From a checkpoint of a small mixture-of-experts model trained on Wikipedia: 9 layers.
Below are experts of layer 6 (counted from 0) of a mixture-of-experts language model. Rows are named router (the router's row for the expert), up (a neuron's input weights, with its number), down (a neuron's output weights, with its number) and show model dimensions 0-255. Each number is 128 + 24 x the weight over its row's rms, rounded and kept within 0 to 255. Numbers have three digits each.
After each expert's rows: "mostly gets" lists some tokens that are sent to it at least half of the time; "comes before" lists some tokens at least twice as common just after its tokens as in all text. This comes from a sample of Wikipedia text that the model never trained on. Tokens count by the router's weight.

# expert 7
router:170128123122155171143088138147149099122138144149077125095133102146141143134122138166121112163114139108118152133114110049111160143122086121141154142158145103146120139139149145115123127112154099159088135112122134158136128143128142108134093081103124147160095167166131130086135137102115127069152124111150110123148101113098077125166105129111133118152162145140131096116132163130151102135106138143100085099160143155160147163142085118094131118106155104098158109126130126142136082118127115118086061130103091132123117125162115137117150130127073118122146150086172150123135147099128153116118154169166099135116170101126093117149101142120120099102188167142122121101142129135128129140097152100179145093076132138130140089147142117103127110134118109138149137108100144146155127124185119
up4:118145125125147126146114131139132129154143121157165092114099105088107137108112103112132177107128151142147095123162145146140128148135106152130136138148199124163187117122132144119122171151116131113141107150137133125156113149130088144136132134148113094122160154193092124091151119137125147119136124118115129129101145132127104115098092093168101140130143161149117172115110124139118109114120162132175119127114117122133099138152116124124115132076150112101151153099136121126122121120167091171118124163101116132125119126141123104136120135135115046131133106108154144172172113168155146162103159111166117130124141183087154077116165155094139139116133143128107152107190125158092181146120118163142133146134115115126108122081176132120126133166088133163122184117125087095162158123133086
down4:143119142131125171124140123122160153113123150150115102115120137126120093130097131150136103155091131123148111097118141166116139184136138096169153163109093139135122093128103143103149122090115154153163121125160107124102131161115153161118109122121119165082097103107155123171155099169119101104132119141180129162146157142142151116136087139100158104132143136157109155106093111095133085130138125133085160157142133131111101131099121101131147089158114111120139134131116075114125125156104070120118162114166147122108066128135156170155129131146106155133097144142100160122078125183100129093150122138126129125138101121121103097154123142138187137120151158171178109123092147120092071144079127149111173132113139170157153127127108164116143089127106124107171123102121137121119118134119124
mostly gets: "    -", "\n", "|", "  -", "\n\n", "- \""
comes before: "-", "|", "| ", "- M", "- C", "- "

# expert 62
router:145128110101143122122124157113166096122116137176083126121139104102137155104145105137151153156120115115129108135109091102137116096130155121142151130146119121122137074108114122083129109107113122129113136094121120123121128154098167138144130114113109166135154131133175160148083083121127093103154153131131149122145065131169133154125122127082095121146139116141137093188138091144146172102126157145108114143134131139129146153166159150114115163099155093097132183124122131163139102102170085150154098132120107116157143084124123139124143120122124141121163139131145148123125147090094134152148133131188107121074119133111080136131125107149127163074163095123163151126139169180087134085126174138122129134120088102191140119105128131111095100082135125121087125160139118165106138134143132
up3:106116168102132137119139149141148136098137097166104137187077141126137122143116108163123147110117142161129108124132087130110135129152175138145116116125143107173091119134176113135107133133138117145124056114137171154126094083124142123120090143096139079135106079127085138094175087172159180133113113112133111127093148126163109131176135166130145101114101084132144099107124121148082106080085130103174179094144140094138162114079141138108117143145122116159083125115161117116139125106126105141083075142122130157163142108091110171120140111147132161141166131078147120148100133123136122156150112148172144152140137101128109127136129109103106117113152127124113120119126126146116157134144120148136140128140129098141118136126130105177128129118108087152127145133144140105093081128102120
down3:116134135139165148125159127110103148108142120147115140129165111126115122165141165127105119151152163090148145107113140168160120133100132122130094131151114143134148115135099118129164108125129138104102162140118106130158178146121098123132129133116135112126157108155150136095163206145141051180129147117121140144092094147142137157144167114116097153119100143075096171131120173146114109090159074095147141141139121107110124117132142076117112147120091127138132107105107090144095113145057123118158104167082119130122123108106121135128145140152130129099118111116137096098164072148141105138126131091165121134131074164149137095126106162121152134125124117171111163171123115134153119104109126149121147142134142129099155141146086140091092108118145135142083097175118119114161105121163114
mostly gets: "|", "|---|---|---|", " % | ±% |", "andidate | Votes |", " |  | C", "|  | Labour"
comes before: "\n", " ·", "G", "_{", " MP", " Matches"

# expert 3
router:118157148167167085132131101151114100135135113162098154145129137146140147095130105083178080158135150133118176119090112106134108103144093074133117102135106112145108084076104109107095125150104134089097094098100144126172088106070122151087127098112149187131127124139134126124108143175096110122122108095107138117076146122155186131122142093105157121129152126162172095138166164117138140082147145148146157097138096174160141178114134148136149160098151117112134142178116130131105116127124127180086138125117149124111148139132098138125132106143128108102136160113124076145117139116144154108173125124146101127127137157140155140162168110126143116092131101132147123138135132131134094124127132146136123119120104103139112112067132113122111095111150145140125130148145102108108095142123143
up2:138120103090124150146143147139116150143114133164130121124178071096106169128104134117142167115144157122129125110138096110158111108130132137091096100129105146113158152133100114175122147133108118127142142111075120145134110093129102108142107102079146086120123149146159124152141135122059130076147141150123108139117107164145093143121130140115142177132135132147070138134149116151168109139109125088135128131134101121127120131116150123135113137131174141139097102081105139145150133120174121124135119132134151134100094123104106127131157121146177149158148181091117098198137121157114086192085142130152107117135118132131129162061092142141150103116188135140079138115143131088145131097090140084138098117134124137106134176120111149113132099123143117175160126143109101108130131109111109
down2:085150137152168129060137125120063118134105111154106140110097127134082130117118167160109134131154149110158124137125185166110147121139145118111102096113120113174158117167181184126152128156125155164111084087138125121113128094147135137127124131145140163133142092143145087070128100153129099129117169145133137092162108099151145102151165112167104073155138094153093136146149133121123157087108148143122095102144097154074123135157105095123091120121119072161137160109119108131127114134132100113118124112147111118082124125159131115143097110155117083122092132157141131085127139137134134095103130140123098132109156150147132127123122145136109096125083133137153111141179138127149123141125130145100139124096174134119174127106149126143152153112142131156148154111106109107108092112104139
mostly gets: "–", "/", "″N ", " / (", " / ", " (aged "
comes before: "1", "2", "0", "3", "6", "5"

# expert 59
router:132147139163160124127106108146157158118116146105147177091125088110129159121113106161115127178125104119129142133092161118122162108107143182097149138117175150139153114142092143103125109118180106116117148166136145131135133172097140131118117141097129126149112128106140114106126122088104111116145092098113117094144108121099072098101097104078138124184162152142168096115122155137148138163123134140122098130138166114139145146131142152108143108139118114132158109141140119126088087098130117121098136127166086175154151145165102148153121154167101123128165134091207175140130143096146097145130125155150132104125125107125134127133124127160187134085150140160167138109115142134144137143121110112152143116180101082125153091135087086098162120092137137113143145114115156126100133114107128
up0:092150137132141113138105169099120154125147132125191148160149192111129109112153155173145121121201124134142141134117105100110095115049117109116121126120120104143082132143122125133106155130135121135100129114158091152121109151112141163121126165106114124117171135164152145063092136114078144126154107145128103109152153115151143111097144128084138144146113136135088129113118140123120106149133153183142124122141065111066136143135128124160129112163116096138100133148109097102140117116110108139141196092102145138092146142158127157136118082163156154132133133140138152119128114101166150115131106134073130151189142139111118146116158158125113154110103129122092110155129150120142143126142130132085082155098120129126115098135115143161146130127121096143129101126096153142152093139092145
down0:157111131148120177095166121088096162134101129123095152169122119137116159128089123127131089130105139119124170109119104183115122087182145177092128110114132144115134100084090135143131121116133110144106119128125114165103141128143107072160139127150127105164089124142092113133154110096124089140063126125110145119130141147135107134132176128127098086121134148114114113108109109165090108106097080092133157146101124129179103120147106119123127124151165092131128163158166142098138139112127187158127097182128128142168133088164108091134163150079151161120132117157165130161160120116115124118141162110126122109137114138129115130133119103114127115108125112143131129102124172166115140136102109123170152151166136129129142128102107142117096117112124160099162149166154082127119164167140147
mostly gets: "% |", "  -", ").", "a |", " |  |", "\" |"
comes before: "\n", "\n\n", " The", "- ", " ", "-"

# expert 19
router:111154154166166122163082142142165143154118101113121140119143113096114155134116108139103103163109128124143162110096152094118166152132160170105149132131138127147106092130115136115118123157188140164093124161152113089141147132118116156103118146146095110154127108128096107097127122079142124118121149140121099150189130097090128074115103103136147119144160162106151127116190134087158118153132137125126080079167150171154165128162080180107153108126099112135145088110116119167105097114132122106073093132126092128157120151158110121128106182135116076162163142108186127136144145113104128131128144132196141110096129146132115144120124139146160137116114144126134138118135140154152109138123142124140123126159145134117111111173126120100139114117115119164177135110135139112100143119110136
up0:119136112111117133096052156125121164165136106143089121123111133150136121139151113127104092130150087151153158094128083146113119119142117117113138152091143111129099139114119127107129126106111148127154141126093126161115166122111129102152124134147151144113124135096133146097134158107165092134139123105133109158165128142149126086138152118160099118127086108120128128122124087113119150127162143176123105135140147099141154143139154103138113112145101142136162134198144203141134171128136140136157140103052111122128163164134110144137162110140162119158095160100158176150151144165116135141128140130138111093107150167083163121123091176129110138101155090082116108136090137145130096142111066159146116113178127121112100116114091162124112158110144132143119085141127133127133126074115157
down0:159107135112128146127142111130112100131144159098103173162132125127124119146110173108117123128107125060065166137123121112082136150184131123095116112106136138066151118106137182150109140155114133099146156135133115166113180157164136131164154143129099096150157128119143140156131106156153116143099136121110135164111155129094148127121130077143123116147124159082112109154109078158120150137159150122129108130108117143136144125127077104101162138130135102137144111152092140109076138112140105112105172160111136140091154112127120115159148145127143136179147104172100157118112081135143135106140091163102122111151141086165128153109142120147113147156168107189126102134154125124142166121124148110128117126109110124125076135106163162110132143124132147118100115159081103092122089107146127
mostly gets: "es.", ").", "ing.", "ation.", "s.", "er."
comes before: "\n\n", " The", "| ", " He", " In ", "The"

# expert 17
router:099093170172106120122120130104175128134131115128186123084162088098111120108134153124156162112115159154147105085143158119125154132108156196125127111112124135146146146156153117146123121123161107123107157185145087133142133113126097163102127147111134099131107121153133085133148157103125142087137123160149099112142099110107119102104112178096098097151125133126146099095108144126146123139134064124137113141120157113096132127106091122112084116130099095137170071084134131107103127133114161146117116129137152161138101142172150121145145175157084112142144119147134147115127134128111136124096144162105145089129148112094118119078137168116163132134139143129168150162110155103145164087124103102164124114140141177113133110139117090131124182116166150129146129149164157108123153103130127
up0:147108139109181146119117125135113148119128126117100137126145134134118099144105128106158147076117156106119112110121138167117119109118102125108144172133131131071164139149102152141094096117136131092092138121139126122084112140147139133128117116138117149124136163141146122139158165181107080135102156145136099144128138138144153133126145139111152130132115130175101137071121114127097157096090148158118143082127096143113101126097104081122113119124142125084125160133082157104140129151147146108163145103130155125137094123147139095148125144123137180086110100133143128110135092183105119125179167155075094109114149137147112144127085173099069133139087132153142086117149139100134145182164139129157155162140088137119151116144115145163150115171113112148138096137182119100074133135139154
down0:105140145149152124102158133115119082111093151143163102116143142130159119087149132138096124143155117124131109116097130092180096133104137115141135070150108131166082122175168107150146172139080144166158111106136128165119143095109102126132135104102098121129122106136137138145113127108139116121128147123111163149101148166146126142130135136132084132143135124109172085134117141141128087169123149121162128139172169091109159163146152152149076070150104117190159091104143118116146116122116107164162134108119120109142154123126123163094111116108153100130149159132114130114101129105136109091143126100154149151149116139097095129128170100150149166078165128117096112152115159148115124075126105126138081103157138080152122120132149147094123166098140122122147145135110108134181132113099105
mostly gets: " government", " Council", " politician", " students", " University", " Company"
comes before: ".", ",", " and", "'s", " was", ", and"

# expert 23
router:128159126148168120150139126091135134119122107150124087130111164125133161134110113111143136133119121161144111133123111073118151149148136051141149132142129094152144132130125118080132121084156144110080128113120136145126118124105161177091112097096111175100160142154089139111157123160134080145154105107102135132110119168133170103126134129164135104135109135125145152136145102133106081086151175151146114104111157159152146143115118130154141148134132114091128137177172125145109112149139133159095141151111107088127146124161076146114142118135099134128130110100140091162145119109162128121147137078188104127126095150118165137090173144173143084090127115150095131095117110137145083174129120150122117126134136117118116102088142127107132065145127133153133150152142105108083085139127140
up3:075155135144095141130130110176113108144127104119147072127104078138097115104153170153152094134077101172115146175090117136122114137128138149150157103119176156150123136123130143113078149166162111127099134117154178150117156118109127114140109131157144087153122110142116149154112133167111145160103132121122133110109132119146128169097145133111142124125129089116147077156127123137135153154118133109125169107140096117134105121101117137061162105106105148124134142143145136158095120139071137111119138134165120124130112150106104116097127179113119099125123150081137139094130189116084124154154137100172106127133177117143140134158133147158132144140150099112124122121109098119136152075120093152161140143119123124141146098122166145130121122067118159104152131124164150057117125134116153
down3:154049145142130100127148160110163107111120103096110125085153152144143139135123071177103082139156118102088091154122095130115145145155141098084122114123101176159123168119137095116094096156101138143143167135101128110147109099138115137113150129162144124157116131115087109109092130102139123163108123121138071132146125127133095158104112111145143111150093131131155114130144138120109155105111111138139128132137148130148145105145144143179092124119144106154144133068124099082118098166131132133141102149110171152177178117114168120087152112143119205146131115122112130128122123126151121133130153145117168113149124097150119127134121136111108135156116141157167099091119122152107113092126133118102133141123131087105156123102154104143161120091139157087119082131139159141126147148068133
mostly gets: "| ", "; ", "% | ", " / (", " ft ", "| Win | "
comes before: "2", "3", "1", "4", "5", "6"

# expert 6
router:136135109126112134144082172155158127134116136120115117107143146109100179114077126185116128143129137160126160119148109151146163130182103113140146141175183130131077149119107149149125115136151128144109114071080170129139100157106168132113123090101094114183144124130106137117120143091121133150130161113116098134143140128096101104107128094146108153148167131117126124113145104097130074111133130107124097100133153170172139149127162197116145155109128086094126121094116095177112127099175106111067122146189104105157121151115089166119126131117109083122132135115165131096108104131127126157102105100141140122114135130153111124128141098165141148102116134094129132124129096148165128152115150105146104130130126114136139104124157114114103113135115101143140134160146163100155140157107156
up4:112129122117121144116128131109118139098106155147125114142113135150116133133129111112165115109100096128148114140130148098151143151133116159139110121150145103090132140177115150160095123118162111125158124184130125120117127131105099169109125099118101084172120104141162135144146148134104096092146164121160147111140109101123167143114173161160154059146116119109106096105083136087159138117114136112165112099094101122134149163106100116158142115112109092078149095128119171107145111168116127117187112116146118125155147128122156124096116159115144128106135100100078099139137105091122132155128123131132154101136111188071071120101108099159135109175099118119147116164160122143124142086124161113111119123079128154128106112142132080097121149124140081145134096093115138143101123073151140
down4:169116112097158114121103117081152157164095098133134131147133097110133111092119132126097167149148109148117106143125136109100106110095114103104161100118124132123131100152161122089134084113108118145121104114099127141089108139176080143142146151082095113135118129156153099107146126108116120145147125126086108166120122141168127139088174083102140133150111130142127096128119140137165101128162111127095117172130133126127163107175096132087118123140159158077153161100144133138124147127122151162151112112122142142136144099130118151097155180120135094128140139145131122156093157093132096143107120136148143152113115138111128167127135090094197176185084158165136155126136108160113136100131124114102097159138056132104130129141153119148131138108139137148149096091129119192113106139129143
mostly gets: "\n\n", "==", "′", "°", " ==", "ies."
comes before: "The", "\n\n", "==", "00", "===", "="